config.yaml
n_layer: 10
d_model: 320
n_experts: 48
experts_per_token: 2
d_expert: 80
d_shared_expert: 0
activation: "swiglu"
moe_layers: [0, 1, 2, 3, 4, 5, 6, 7, 8, 9]
router_score: "softmax"
normalize_top_k: false
routed_scale: 4.9
balance_loss: 0.0149
balance_bias: false
router_z_loss: 0.001
router_noise: 0.1
n_groups: 8
groups_per_token: 2
init_std_router: 0.0269
lr_router: 0.000631
n_head: 5
n_kv_head: 1
head_dim: 64
vocab_size: 2048
norm: "rmsnorm"
norm_place: "pre"
norm_eps: 1e-05
positions: "rope"
rope_base: 10000.0
rope_fraction: 1.0
qk_norm: false
attn_scale: 0.125
tie_embeddings: false
parallel_block: false
init: "normal"
init_std_qkv: 0.026
init_std_o: 0.0
init_std_up: 0.026
init_std_down: 0.0
optimizer: "muon"
lr: 0.00539
lr_mult_o: 1.5
beta1: 0.95
lr_head: 0.00855
grad_clip: 1.0
warmup_steps: 200
schedule: "wsd"
decay_fraction: 0.826
decay_shape: "linear"
final_lr_fraction: 0.1
batch_tokens: 65536
seq_len: 512
doc_mask: true
train_tokens: 446500000
steps: 6814
dataset: "wikipedia_en"
Below are experts of layer 2 (counted from 0) of a mixture-of-experts language model. Rows are named router (the router's row for the expert), gate (a neuron's input weights, with its number), up (a neuron's input weights, with its number), down (a neuron's output weights, with its number) and show model dimensions 160-319. Each number is 500 + 50 x the weight over its row's rms, rounded and kept within 0 to 999. Numbers have three digits each.
Before each expert's rows: a language model's description of what the expert responds to; "comes before" lists some tokens at least twice as common just after its tokens as in all text. This comes from a sample of Wikipedia text that the model never trained on. Tokens count by the router's weight.

# expert 3
What it handles: Mixed fragments, dates. Mixed tokens such as plural s, the mo in accommodate, New York, November, and numbers like 22 or 11 in tables.
comes before: " |", ",", ".", "fe", ":", "id"
router:509441516504507473414556473530497441446581418555536455534537440611482527516453502430458517440430504448511466526425502517426517490474440484530493533559520489487525464475559497573462468532472465438542474468514507463449487410632644590473481408474545477480507444551513424528535452469594475522632490533505599468570441481530524446519556482515561498431531433461490555482494437418433506437463450507548562491522533498453426570493501461518518593559501479559484555513562577402483487522427481
gate1:532503445495486499499507398491486485557524478469538582489414535569491520543538509494406465550476447495577459541574592494528487464468416566463496542497410525549560447540532435441432544499585522451473495497538472439499545520405455471499496450460496529545541545548467481417534563520458446412460513508460515545522468532527440525479509394493428537476498491524442491499417473575499565550472507515498577528422537497426515471442558478459514533501490469445451508531455486519446513595531531
up1:452405562444478562540498505484537448513439542497462558483587479446553512584499496357604553539483506517514569592515498515554546507459499371400478538427573541548537479542503507524492508514447486432554511470507460518516544475518553461577585435494463435591483504455536449484459508522490481574557490468539563469429495455397448552563635470446532515539458512464525466528466613585566424562462437455497502569555461591464447600479597679453525527502460507518487572498469474489421561468485549
down1:551502551589502575475519443457541435529410526516466438602523522478461487549487531505445526521433516535489534528487494466525483480504520528544407520577516517495486451503490468407587526484480437466478522583589568512459500497448566520508543496560464585449504557499379532460542575514479515510584471556433444482473453477490542477440501483446531503511488564577517387485590450537540443459431528500502510525526603385524442506479543513486518440496505445520564518473482444480449408563599669
gate2:490506480510478492544392532614430477468517535440525496433581580403526511599560460439483583468444485469479547482500520485326505509511496424578538538544479558463533542526528541489479548482547511540456499451563513494481514456426513461523442515507528431515560487578458469549543458429367575518597412465466529506454447524542432527617619534525468534496491548469536576570482527461398509512444529552436543385481561400404507584460463426529558545482504531494486558435457558543528552448507377
up2:515487432443485421499491478491464511511484551501459506512511496515517442453567421477468475451546515493566562478587525475565576479479482486531477503436520512434524598477522524550544471646535618445564585558482575574489579558546424486484493577425481496536546429508481570443444467598517560395500555517450501521556472420479453566491454499524532500523492490414572530548527484596462529502492582406588529615532479510343467520429460420536481535513498426550538425461495513526529569560555523
down2:531488507453475485495510464445489553455502484481577510549537566563462426557545605495599466586534425429543483463578451600540486523484523490497465539490408578547530453449561513510449506486475510486418409665456572507491436486456593557620407469603432494570539481435453538490565584514436449476508451522493475495453500492369535449507426582487500356516564475559530476544513514471564497430547551500491572560517644524545486562551528500513578469491487486412509570495463457519549427502541402

# expert 20
What it handles: Coordinate and table numbers. Digits in geographic coordinates between degree, minute and second marks like 42″W, plus numbers in table cells and money figures.
comes before: "″", "′", " |", "°", ".", "%"
router:525453455408517417495572518530542442417591457505512477473447629476492521440438502494449554489453605580560510551487469413451549403500445438488505509504448578494473439488558384530549384652476394531541429558512499486487479518567589446442461488490541475478574439588544484552600480489608485476520495472564530588528462600467509455471511515552510513498599446558512578550489556507473532461515517454534551500572533546470510499453472437487405535522527489566512582460533579484427445538540388
gate3:563527444503446540472422530504420518510458479433524476550557513465538508505521570461414540481450475478449475495470493493499480520545544492528454422486541528502488570505445516456463444532492506465441483476583553431566458534471496453447482578551425537473498488563503473520455537456524503402537390520536510443557463490480559528566496463510577495484478552491529563476533537465494498584503467450462398509544495455406481493613617486555524552472559531523501474420535503380491443517497507
up3:556544529535559598564496501524555498533518507538613540449502470447516472536376507478455474526475543539427488536500499578511527537504515521561554489398433506535483550437514528465520507536456436502459457567461551456497563465481433486524531481485440535447429467482590522355461518516530543583660475506432568664457533470538503427446504476514403512547603479554581443403518553523500490438456470619477622545522499563520430527519451497446498569482508457482523461489553430522492478514494469
down3:525534543601563462449436528542471519486492504495560517576531551445460501486491491527431565543492534570491489478489515455465448557488469506543415543554544495494432512499476402440524491556532522462517443530503459487464484473440485514493586447436390492517474547477482560420544460518533439523538480593495506502482503489625600425491596547440523381481597433573443541474485502588543444456602538523537499517522507574592552532396505433464539499456625566505525519502523433529521513571515547
gate4:498454581511497465495533472491460443420461486487549476583484576437518431467515529535541407535480477418490529496549477425582562457527537509476520546514442580571449495506470439579471402437508409494459479524599451459525577550572457507510498440504467463461484589562489479452575495516513483443522553425586609554561488606483523401529479501596471491509600504531449468474438422464555495468579387514528507467551545511477538379514513516447447515504387513447495452557471475517534450451455511
up4:454565509475496526474601512523587490477503545500461510516522473496486573522453484475544531543482500500430395567466510494488459590536455524520541533472564479497487463492435613498561506491659489508479476430432483476480515507491482470442480459475416567519437497515605623508429450567656542546482479478488546484478549463453533548494464502477504507461542586500473579464469447498490490488419528565417497397525551491590539479507579570491567471514499454450443470526404457582539592512427494
down4:517531470469477502535461533520550486526548534506527524459502458513481479418417476442552572467555523537497575549549449510529532392468535440478525503509463527391471440458501455497489468574428617491601442484434481486507514542520528572621478566470562494515500554649516500609416570414528455529433465508555621479442523491560496535456462479537485485563449449472422410444508368464433579499608500506528495502514428501385492529540493487428505506516519503463555448491511462449496521498441453

# expert 28
What it handles: Colons and of. Colons after infobox or list field labels such as Author:, Born:, Clade:, and the preposition of after nouns.
comes before: " the", " A", " C", " S", " P", " E"
router:505491476440526455455502565616490437525550534571510491483456462519600527553479459448462527448474532488489433514462460528453510450460471452663500543493518521433495549490501464501471500512538441553526503553529582464446528367552518557498533458385511517436550522539529455524543500502563615441530599521468499409521436499577552457569494509558533460485433456518448516419501554509480569470483463575553565589574575481506536553465557574490558527478541506587508512532520536524383533539485406
gate1:472510457430583509573510558467452534529572629474487497534513517544496515517454553505560545486488546579420534483497471546498533508515427507468493520541497567565410542481564434484473459537542543563429547508573483511475492594434484482545519540415600494586478493495514548464540543452511502558523445546496490482391438446429553438515491493546518429434469547482568431420435408442506470554453487530494516498509536460453444520447509479505568471449632470501479467462521543446442581506449471
up1:524389562616413511454460499529500480537516357629465496495456493427559496514519518545514493521498491438539471443481507453444480412520574433543438505513430447512523505544462491419517454530484516449516451497444538491469500475534515554447464489500480574406586459507462497481489471593495494522543438475555476498536511597531563517506571538561518534536414560530511530487547498511483464470564500511596548505407470524548519509567426497395465544539463561452523481505520406505440419396557531
down1:460554473540546516491569518552472576394477433477512418478631499545389421479503535474584551585462416527486449508563429561601552511447417495541502412405504605469435428562516539488496438513499583500457453506498546534475521492495507464419475450474410474466505551463495508527501514455446464525542547542495491547506529486396462557505479517609422439422480488505484576454480544443527445597505516567402425502517465500483376565397497526486497511492428458506505558486535515552538553577493470
gate2:503473504506550556547491539501432635532481516493560536556481541515418466484537484461446506518562490617476494383420386428381573607432562481517505585608437495482458525444433514539469514355563403524451476499585590512512508547483481568514475434480436497468494507488562530452474536601423577515522528533448565486555505433521542470504454455395504533454479537454494462538551463489565542605546477496516523525551504476501392474521598551564515416510506540544542493572469575478548478468436452
up2:551505533514514514503473462508501483618390526526454473517490499527510438519554507556507450568544517582587526458501482506578590520531440395520541396492430601554445502501498455544453440532485442533420483541497591514447570488540578510524533512462504407498427571491546448467513489470421552453481399551551539499407466522443518474430436441549424463539610512476473633489552445525489392473462459427514527557540525491491525570578501506545554473517475496547482511531452510557465471523540446
down2:467481492579504542541520503504507498404575455517515446592547478470523518578544557390507482445543529532505441521580498451579511440585473532515555526382506494488425568471546444535590512434513554487447509531521526481509532531559525520464434464459438490524478510552475400566538494551485517506484544524538476496409544517444476529431482601545452350520527531502546483458467494486526423523458490506403443465516492509538527511531488487488504540375457440451513452602513460513503462522595570

# expert 29
What it handles: Suffixes and title equals. Noun suffixes like ity, ation, ated (opportunity, Authority) and the closing = of article titles such as = Rhoscrowther =.
comes before: "\n", ":", " of", " (", "′", "N"
router:473544523446554441516509547517505474467599548564492523490646602506488446561459578490442430421510520513556554525505490637504496511461499469467528496506486494483550451529478458483504517515551466648498491548490401495527524549534497505435542491498533486580602455531444474532559446466566543440537536577536536453516542531413517441435498471511464449457488526547442528535478505473511492490343483453527561544498540527440462573457444502663451501542487426609501549476500605452388477508571389
gate2:514529519461564525513538488602524544450525422569557513586529577487533478538439418374405567430480520503445504539461482538478515477501464411557442490488502545440594516563435557556554449567510393599525443551443501446552491557433448575477521493497557510638516526424465511556501495554450470508488476492516510523509518435485539386512452545372546536501421492479532498570512531470590561509485425508555504506396534503522387451486582515565428513589513440463525505518513558408465452434523517
up2:541506545490419489449502378547484513461482472522491544554591506507490436432507507436451544537491543527509543435531473514490518565518581447559533498513500552367511541507456429508508534510435374552511443436366454430487473569464511490485613489547646604627521590509482546451528471549482490484527566543498479432451470458501552489548450498463535495484527534414467465532534544444545550466537469555564572530541549527511457485468509513501462494565520531447521452525472538474551462588654471
down2:555357527507499536521498435515557594533461523516476504521574496520621552558587476444511524492510471438385513462539553479477520415528495588545461520550479592545472482455502517549588580423411397425541522613392520517481498514497414486492462541518494474478463446430572538463406556477500462495513559500483539394444445559485453552461480564605477519457547600505559501447487475576617460518457502489457480567428495591516500520492544564550521472568463565468413523508532498480413502456465471
gate3:507484500629441458536517446486481519488367529432565381494502523467456418443538515570516496551560529533534483462555609468553484501469451410557491513515460523417528535436508588537493385567425517527452440480551493472281518506520627620424512552511461523450501461453507552551537512426444502508431508476516483482399486581513413573538513594522464439523521590511478533423449496498568497476446609446381476475441409510457497394436444508424438526501477458490519490473541473530483532490503371
up3:589501500461480596508468566385491463516479385417403554467518528490568431504477454509535511455518489502461474462453484601528484551508519499539493592535482584576498502517444568624432450482389469399526450451447537412564622510468443472459515470450544510447452391435432503517528477523499485500520547597507532504507459513391546439434519552487546530580551342522561442447484487500565539532519518548458489528460393539531571500510421499566590499524535475524508454477474507510515550597550503
down3:545547490467533582535432463444514530512473485485551553531430532600513504570586471494462488533569359585506533516542408448521529493474523495505448582453510483557466472550566562496564423547449404536469438547456448415534455493512555434513510508518501526468524478475474471501524548494557464529537486380602510462561443485512524515546556532575437545468408516500476608579558422481455568505487494510365523598439529514542363513489481527482518464414385642536510517550469487526537524481454440

# expert 0
What it handles: Adjective and noun suffixes. Word-final suffix pieces after a stem, such as -ic, -ical, -ary, -ant, -al, -s, in statistics, Gothic, Lieutenant, journalist.
comes before: " of", ",", " and", "ly", " in", "ial"
router:464448575481460449460456452512495452455578566580570524493545440592440537597505465486494441534465505550553407494388452465480477581388516527593494622519472521510503439569513519582526489482486458525548497543530493461412492540486599489485427537526517566562527467578523438591531427552563466531558537497496555438645393454473623472642531474552520545456412515571481498533517514505493525465477437498458562437501628462530404460450573518461409498505494506503503572489519475463446392551426448
gate1:559452441570504536528469444490478565485477429561496493421494411632551454533510619497541429520398508472496490460489401477536479622577600612517446521508515457519548490493521490438541515524519460532464492434452583503478522388645569451529484512429522517443462480462378541430457475468481483565528502477457417530548509516467547498531557579539427453482576590482526469470458442540423514550485519481514496531546469541518473514534444396543525462389466461507571547488614529492566509504458476
up1:403480479445474570508470517511483421540469540457500466576436445460448521422538387541491528489542458460554521513525564444449588449681440464407515491482446536532544534512462416466451519459484523445575521492568415552506529478526525607408484430510597521457480476494509438554468537505506460460512431526634537449498494590587500474476544457497488557533487423544484509577589498450556512555536465548483516519543454479548459469524602438552416544581531589472438574481513509498450482544486499
down1:410399503500463535535574468430526491491503558526519527484551475554462492543465519537558562543472549449606474554505536444421535468487519532403569446525479484545422482486639540485481460496509543519382527496558537461470561480499513528500549376567436526560504546447460502574562583516466549426535607476431481480548466469505412441467469413469482554524552483583438452521474560501558505497555537494429441469454561465468479539523425492616469412552456571529459466487481484435448463464491494
gate2:545523441450499541493529538438493510419538486503471503460464470513547461534491591500576557471500518495546524596513593521493497524358516524464547483451516415477590469485392490562547518502410543588456553567439528488478499437462543517603460574527547533440460523547534452540374388413551449530465489506558484519499519522474548600521481427519434579529533438474500404474524482551568503474539414499444507542509623440528467458458463595530524504484518457504532454519505491562457432457525599
up2:486532386433416575530537440521487479501523537509486571510441472458525485488474525463545553516469478517525504634502593529461372493584639524470515502423475512490454475470461479534397459566534479481442596499493477504494572382510545540544377553499559556431442477492549463456446485446406438572487580568526501535481471524515575544540479546470542506616522553535588472512561448432511502466481536517431465487492544536467515476485519500483461467512512429525552475517556397469488547464432544
down2:555434579513378412579461535468485462543558518522541425526524494409443536452484442567489439533534424451594492476492575387513451425463546563477489468550431491511533460481520542449512506446376529509409443442514465508535543531503482476485526534512481603528606406436560578525290373501481509553494552554514530526504452475487583462554563530570475485454452478443480526562443344589604537452552517434513581520458444424534463565515564551499483499499581529477433453593559509572442538576450499

# expert 46
What it handles: Sentence-ending periods. Periods closing sentences before a newline or The, He, It, plus decimal points in tables, commas, dashes, but.
comes before: "\n", " The", " In", " He", " It", " This"
router:416473486559554550557476538590498449450648463467477437481504445512391466498456552494467543461519541477529518494493478432505576531421520468453448493512558486505499456579490531464495405468496589492556468530496513474530511350554555567455436488486518530532587474544535510518550493431481521497582461527502536533524551435544576440489555513444678589468545464523469538551440434475445484501493462591542510522533552479409527612463535558617487506533497493451579476466529533471457522565468474
gate0:514512549463477560476458508415591455570455510522498608549484524471471489534506540498521483501564482461546503522431534529479636548482500510458487494509551565489557441518499517511484478431422419528502502504584488532566485479510404533487511434511453501448446532476576534546477459546421474446565495520500511573458629513550461567489483436579487574514444472495550495617549538387422505464549484462535614474410469473454477446486518574497472457476502495484511498558527514627404491439526534
up0:509441501567592468493521576570467520517511447452505555580450437488520488463495502530434490546582564526527490532445454452466577495556536565550487500417511467515422425460465545383566402575606588465528533523473543502430468494481541485500381482574553485566518546552492428490477512595548501457459415526491498520515541520499498463375524582454481527494423564499508486425485512542509504471446481503438430551482497529533492527420443544580440409437469501534481508463463472461516527476448439
down0:573519440557609468531462538502437515453481617525570549560474368503432522496496422489399513562525443497507431573472491513450561504443449413568538473547521542461500384491569600503482485465454485485424477468424577500457534470528455538470486484614527507537503569535519546598477455540600543508410438542509550459499545500514468480527527431550428511522587458483488488549500454452446450552572504497469425412539530490530521505592477461507547548488447529537552575543494503491583509503442507
gate1:528555460538501560515470480517503503463509392410507378603502517560518528450432496459441459494408471567465461546493516418426525440447430506493480464482448454475512516482523559407503516534484516453500516515429552650454477489481571458535532468524483555528544505528510402536421530525510518418492557468534451595473513573532486472498511438453473563539565461580539470567465524572566474507519456463550564525458493428543471577543505440432526473547440462472432429442551642470465501442468508
up1:488597485485460442479480560498438529636524591452526500478543510527514542507478538551495443542534510505446445399515608525515560456511448487524460572544527555586502622530486518575467579441463476620461490586528470541530602518506439495513528566435495532518476494496469493538453422488478466520476465508549503500550449436489399425520429536502544516504463519530391472559470459499636426495492464477508472525511492492431441489532497596529506498439483658422612591531482480562540472516477524
down1:495568489511476484498512524466554562572441504515464492477474537452505510452536499481434491469475513507490547486409497520533512478461499471490545412515465482451489337447501491547551443488483473532588495462477548514422531513459497548614582427606523505490478479457532562586578482454530461436485481576650500502463515462443503589554525574524535514423503440507533555518442450551470409564573488509432544535563466529435512474481529498492467508571412473464569561538471507569499452490595441

# expert 8
What it handles: Articles and determiners. Articles and determiners opening a noun phrase, mostly the and a, also The, an, his, their, its, often after of, in, to.
comes before: " ", " first", " f", " re", " st", " p"
router:469519496559476406421560496513419479475508482529479471509555538538579489590515534447527439555386529523552546552450454515455549550501493444498499532469501428485603533437563485591405495510593576514518506450483457413449568448500427583486590425542504488511557479491472434559532531528523485413517488582540483478521460401456499454425546458427505504499575494613502498423519446427447473503552393578543425478466594490499487500463482496465508531544501398474555488472553532515437377564543544
gate1:494467571532403386517443473466534510531489565523508522581433490418492571459523511458492426515503507561584525569405521389545506481481582476512553478530495564386449468494510489483568488479483504556555513508397530544476549565534377568491518521539434470518450426455572529565502484497571518526568476545521465522550563441487455446520543570513508580528500498506503543424538502413444471488493488391585501473494536579538448534549475481448582495559537513448465477460500387489500471488617536
up1:503524481548498460573501547480534527495432493493475606541487555478531518503440474446594391518480519538599437602463520402574471523541533564511458515577556481408503468453524488526483582434547388477495426466495554440592512487474560488497466524518550452382418442534533515496525508537561495568593550484411522571563480480457511559589507483428562492535513455583559479441498467495485482540487485502578541419576526514515447499557453461471548539525511511489436465407434397468543443556519570
down1:508534609500416488520453465556430447478466458612458433423502389458536514465579509448578532487527487401493525440490520496523496525475567517501508592398448564484575460593481571588578513449435533439509570485423474549408517474472526450529505479486414588463587531484483510436506474464559451519566469416476553512552509501480540446418475383489514378489531475420440501482465549473600402498486488522433535487432465437484531503463561509534508502415581501488455521469579504488567522504503518
gate2:466522441505476507489526477496464517589534483425501508593505423538562437463460501455516530446400505550509475525527528504500504427506608520538464532448474494459493499467509413408612463462440508533440467513500491544513515475512518605509478489570398488469508400499528481486502547559420449465499452565472590493500510545515449453454514468585617640488545507480526512412515624550419477530450506487400559451532453407462441435481520496490487500468569453481491461503580434466480437573496482
up2:506467582551505506497522491487499478391509542561454484486477546485466594526553519496514522583464472390525501423389487507453505536445484512525533511491541533502531515530478608537487434508554618448600496552418540482412453616435479415534468499446499476529511525517486463483444470458577525496493610534602481542465474448515470530489540509381460450478411456436477473631462483546539463533557492540556517526449533578505588570516496523512530513464485537565486610514538552567584520469481503
down2:638464570515526415489513458465501520435624552596583500502441488456509494505528552434435518616417513394501444417427443518490416476513468537550524446500535485530397489486481540498427453588524454389477427465488504481483463516489483570390539560543497462588602482442518477529530515512525409544469464587446523536499494487520483448510443440460490489516453450495506541543524523466463564524495419507551504505455523500559499446508540421536567469490523622473483517481525557522492548518513464

# expert 22
What it handles: Table cell pipes. The pipe separators between cells in Wikipedia tables, such as episode, election and match tables, plus semicolons and list dashes.
comes before: "\n", " ", " 0", " 1", " 2", " 3"
router:476440512488627500461572489484477487436538395521594512428472454488376510482480435462469467534539574495484563507498544451445503439470416494517516563605558500524457521457509456518434513559520405447586496501486510520510627427586460508416427422427629497484510501473597475541470505453466558456584489514599507518509537489538624421509597476475526494467529457481481488502429461434403484406476480511594434515445513468450473531551503505533475569541463366526538524474511510400510525537467464
gate1:521445510494530481434469536393479487514439555520500513563532491445480515626527541488507436492538458473570480531485531433491418572444528452431532409553523485495560430469434433549432533476486473423504561546456532557531473442524547505512458529511502488424515523450558499484574542506514549517602568549371557393459494493535480541463558461438481576494469510476464426581467515450474490402462556394565411507517493513509514521493477465553479419548424558444523468569502511409528493634528511
up1:484449450515497504551503552539450493532503426500481478477541479544447443469413502404442504492516513430466460511408419519476643568534458550510442520480511503554511586496555511410556518454537552571508486379509434467489555520445481440536507481505491706599472431506468459562478534427502535446391452522511444630471511401471463469509438525479466531374482503518550518412523563472570533499557440502538488558409542499451547467464523443460508560382500489514464526497435500530466549465502507
down1:487482547480416503487533501527619501571511511576466478523402492499447422484479450535488492576519457568488534476509491428582444516497527609466447383512465565495520448579422495547489528557428486433481444454430551445478541454578547514505505438444439533474432489482532506443477420538426502558512493585578539513606519487443455462500454434498604541505555438506493618467496433479495498539417521476483461550508562564395504575457478449541507520408505486495469572467476509534499410494561609
gate2:459516485518541404501528452442464555455472507476481509521527497436507515500515425496568325507553490476522511508461560470547448546442441591496517478469451465599497572530551591520443453521502622480533567591465524510449445613464562513392553511566528501524499511424517553565485480479586460514474456497426467495489465460472538541491530555407503417493420430563418525546495484506473598511480570559566465494559483490483510399440498590558488563534487546445594408506408593486549528481524412
up2:541478543500437435564555525540544491516531527518569493496448534568512481430457523433418568461462524529565512490429518551501476540502547537535473527494591479420451521485517380437485520450538463535532483458475488527467570470464511510542446451402544537469459514475428497436541436511532523482608571501464503469484558558481503445529486502519557534573529488457601428427438486469522377612439472515429489466443537562492484566448534485416522445557485500547517460488516423501395486467469491
down2:582528549441425516582511520580486465521488486518424477431559430445567545468479547425567510515478463468476511499566505526557520492447518591532471451541541540517522477544441515501580552500510559456534527450535570524487506499417458540522586558443538504504524585456518524540466450540373483472502458486442582429513417509489564588542515576478497429513417474389575598468528492581411503571523507516522516548497535516530492469493494471368548498386553511473463533599469570493503498450473396

# expert 7
What it handles: Noun suffix endings. Word-final noun suffixes completing a word, such as ment, ction, tion, ence, ctor, as in armament, function, destruction.
comes before: "s", " of", ",", ".", "al", " in"
router:607387618495520494468498617515425479458521582530519429506595471518449470362534544511513441540534522501536471387457554500467493457475549421559514555520557508532499556520489480600459560447530569515541556448608542419446558485481577588470492551542501610629492457498524443582561451514501441557551537541540545528521534531532464478583505625490486463411468495520442479551510433456493449472399476527537558429505582413489460500492547485577501502511485407562540573458513541489515496520520474
gate4:454487573537498494466574487510595452559471481516493516486521380543439450477419435611494548483530470485516516515525434456565511479502466536575525510407427537561485484466496449511427422482520466607513417474557476533496438482479512550474493488496597471464516577454550507497409404440448457493484482483418487483504534489548353507424576556479495611535462597515414455538479522506413569567486486513553492550481473573469504494538501454509488488522564476449499522519498479529407477553373527
up4:536476503480546540440505627488466624548524478605520532437443530512509550507530513470443516558492502597578523491580435481510446501565480464483525530450519485538492526501500424432508479633468435441537538416499571612537496550484483441433543505509412460391571498487467521497478450518564527504477519498433432540559492549610476524426528485428464553388534446539496526528496526506480534510544454417530531482528433575533379482383488508462461572622455456458470509448493550534453428487560516
down4:538417485518558497597615488436502525549546517480488443603464453574475531577457491567408464482459502445483573510536520362482529433446454452441512553488373495535527526469444443549512507497465471528531467536498516471528428429535523486394648522522458499455450472572460560522429496578532577603497491428570491562527538524493520528476501464507486423503544454487438434549502494508508476543431511505386610496545519494463530496530552527480474553494485469434477482614583537470477478435436452
gate5:499457489468479573454526474551541460495618523534474546482491535512579447509522566460529534530560507498416514509596452460479532511463445450491477506533436440416558465550509619468459523491476520401523492388502448559487463475493566546521529529459445370479520465544536446499623507558493423505476494474469527535468513449477553497460454463554452536467473476490418538481530653466455503538394478577536535464360456495397450483468536523476450512485492513496564458563553554583491552594503536
up5:488440513522503507556478501501483579372499489464544485535475495473557616451495469453429479560549571530460497496512471496537587431530565491559521485533501484475510456514498353508455447544475407436503540433478615561509488534397542398453566478501480462395514462601596547525493519571488500470506510496517445593578503533559494501462500536525482496473465539499496469486553568395554523487517558519477524486564517553581452474484506486523542482507438436446472473574493449493544584477490483
down5:579462458484624460490523478477493464559490537393495483469587506504486530522469495540491465494605462473494533503527572529456538442509456477450513509446502616515427501494499531492588378434486546598512527558456523440563542509448575462486482555419566577407517613437475425506466404514570532561472501424494491497537540560501580489477413550486579467486465517507517435441548526545504494521464531562391564433507439442587466634524499409498549586457524489535437664506491548561528544500440459

# expert 21
What it handles: Word-ending pieces. Final pieces completing words and place names, such as ight in foresight, eighth, plus ly, land, ley, ville, ka, h.
comes before: ",", "ing", "er", " and", "n", " ("
router:504418447405561429458482578519440535466521533501548535543451612550480461530394507455513408546508530483530490459445381487435533496465436517515465476531490515527523526596544504515479495483512484503560443448549485506519566550573540489467456544538467455486521464540514507509603456538552525515549586533481517553564495502528456507617546528483468474527520316577538598522410524449434464470402491539534476398559486423473392462537536462578495581550366553500531508432528470561399497523515554
gate0:662519482543526521412494511487477488475410536506566456467442457531527475502468580455548398535497538521511438559593417541488457572553490430437437463483515500425488491507489498532549495516560493494467508456422576551467567484446452511533383539411561445461413429403514544520517440474450526480454502508480465601473498458458537501556445503554452513458532479521487553460539464467419522457545433480433472503481542575518390515438484528490465554565469489492544458560463522435529490444504419
up0:607513520579545542528508520491498519468329446502495498437475506568569524458516512412469474539497542507517509416517581567516506511590488455512475465548491492521551556384608483494509597505539565528519569452501518460462500469464515548492490520494464448482461598479578429542553457474529463466548465592517398455445496485503537458474591499551588464513577554487518499447490490506498541540473466485526466513566509463395470570563410454468509408608469525487485407445465442581522420501490442
down0:601489584496470515471600466570526467524574564496561527509574516434513517437591524538523441488514538528609460489544524511522454525560610481652612532508560435556504485554437489474527501475442424477516515470501558443446550493446444534494496462427540527570407448493481468466381461504488458503486491461538494472458534486541589484457461507497529493490451610556514573548486492542525524471507557606519483574530477579563466549516439527568525518469611462482559555601530461473447481530529517
gate1:453556483460495430403501515474564583445547535476441406482490435539489505573481511508451385467538541514555479484547543437499507461553409495501563522529480519569387507602490552445554448387470525398531464483515470466436589547478435533450589453527472456484548422521472512470541448562594498502563494532512509467475466519538414503568482360480552521556435551510581503490565475515545576464492413481529522461559503535443495464507505517569488469468605597539469445553410584453478523531477423
up1:500510455496496459589480618592527493509539502534544513530573549461478576485519480477518564525482477510451513542533496552543490464490609449511512464502561433465486489482510469496480488513494421550550502456521664388408585511570501432471471521516518452534517456458467489551528520476545445527324503530528514463487503441293581536465470524501521422440610531509444487543411557550513471400494488544548487465486551412523477462545469573454389457466557594471521408490497554451470458427580517
down1:509441577521509508470513410418538447536489423477581425557491488535545475463429466565560399490504597492445493540501513418514430513483546569534496438446449558476473550423474471470535516534450457553519487469492520472436526494511443568419471492570493402567637500464477568487486468517458565508397450503536521490462552504478625392469517459496429560471578504604423554554457557536395508474544595413492485454529501458494448504494471489502502525448548505463562484544496546566468545443456481

# expert 45
What it handles: Numbers and closing quotes. Single-digit numbers starting scores, dates and table values (1–1 draw, 6 February), and closing quotation marks ending quotes.
comes before: " |", ".", ",", ";", ":", "–0"
router:563474546548501489467522501525499474436522445529496350450559354548506497390473493492481456407482577419564441579465377516435545542505448400552507464510507506429569500551535451600467504588466535512626521453471541464537471384514544537516445474505499542568586492514513405558483527446529499511538523504476519447577528499473496407551616503456557462468505463560485504467373469532489467439400471528516579593551466519440503517487417509483570551523498531512547548530576522535459517538545463
gate1:587481551570537534505464538433450521446560423551533477445503541534531535456503496474420386505426489511492478543494449519500632462429497506452515543530494523498478479507482444427521545558467499465488526463438504517478490543473520409488524499460546546430385576404487455485472521527355473440510540413548524515561579499488531484527510442525471493498601579432498500455511418465535520471542522548478472531569456472526482501512557518434414459610549492526490595529548521506446502451456524
up1:383485468393527442505537489498496510511458537431502473510457487462488408524503452552505506505574505430562584458542514499472413507558535516492440449506524467544517536544491526607479427500507586557577487481473543473549508500435467595542415512601519485517622489602495546492497527502615527548478410542405469529476467473459463538460465610496493484544447352467508537509459496589458479484500486511511539511424498563459518512509500500573529522377460553457567485531459424467587516573534561
down1:530506533526548612475532474473487452532439438501564538473447539506483462414520498442594447607455520501516557498452449417537462514541534520491521575471449417478501447429431466463551537507441528496549446436496509440584556552402578540586489421459558570506429447477527469377561571425500558502456512519464552584575504551500561448397536505451526511550547455543391438585498397408411515529476523532642525439573649418533517523501534517480514464552429480541575516522446551515440454482496494
gate2:585562507520548456539446537583527545548468581539467485511517545589522582464518521563550546498549492477474487515573448485563464478450487459541443605522458561467417528615511530537460471538564550490454524529512524426588509511510523543526527635493517463561463571550481431489483430506447488586507490576574535512385477412422539509467456485519577397423551625536513496484446416458491438456517449477485490441452555581527511470509514493465516596457605467419511536484677477525501548494523566
up2:460497494496456526540499532529520397521487451468480472552510424548612521555503390497527520484481567526514525484539497487513474477478486548530483560431432580479368506566539422546470538512624553454463525499530568499453519467434491537478455469444541553527470474420451602511512427441514493499480463530382503576488421469516446556479503558504470554509457530430434479457552506483514483490479480575481515428505493634548431421465507580528516422539518566529481494511491530508522543555498454
down2:574453533490478510538491427497555524470459437487478496611516461485402514496457551526460450528560486488454565502554536499432490524449445546422412435539491463465534513432547480523519465498452482515505559354555415520423449618437527456501558498535534510427557570488611509623476525440529513474535471480530565536626445488514503556523530517590472482508448494563536536512578506516495411580535527521589478483475521511513488428516509530494497371555500638561454532482508442518440518432489416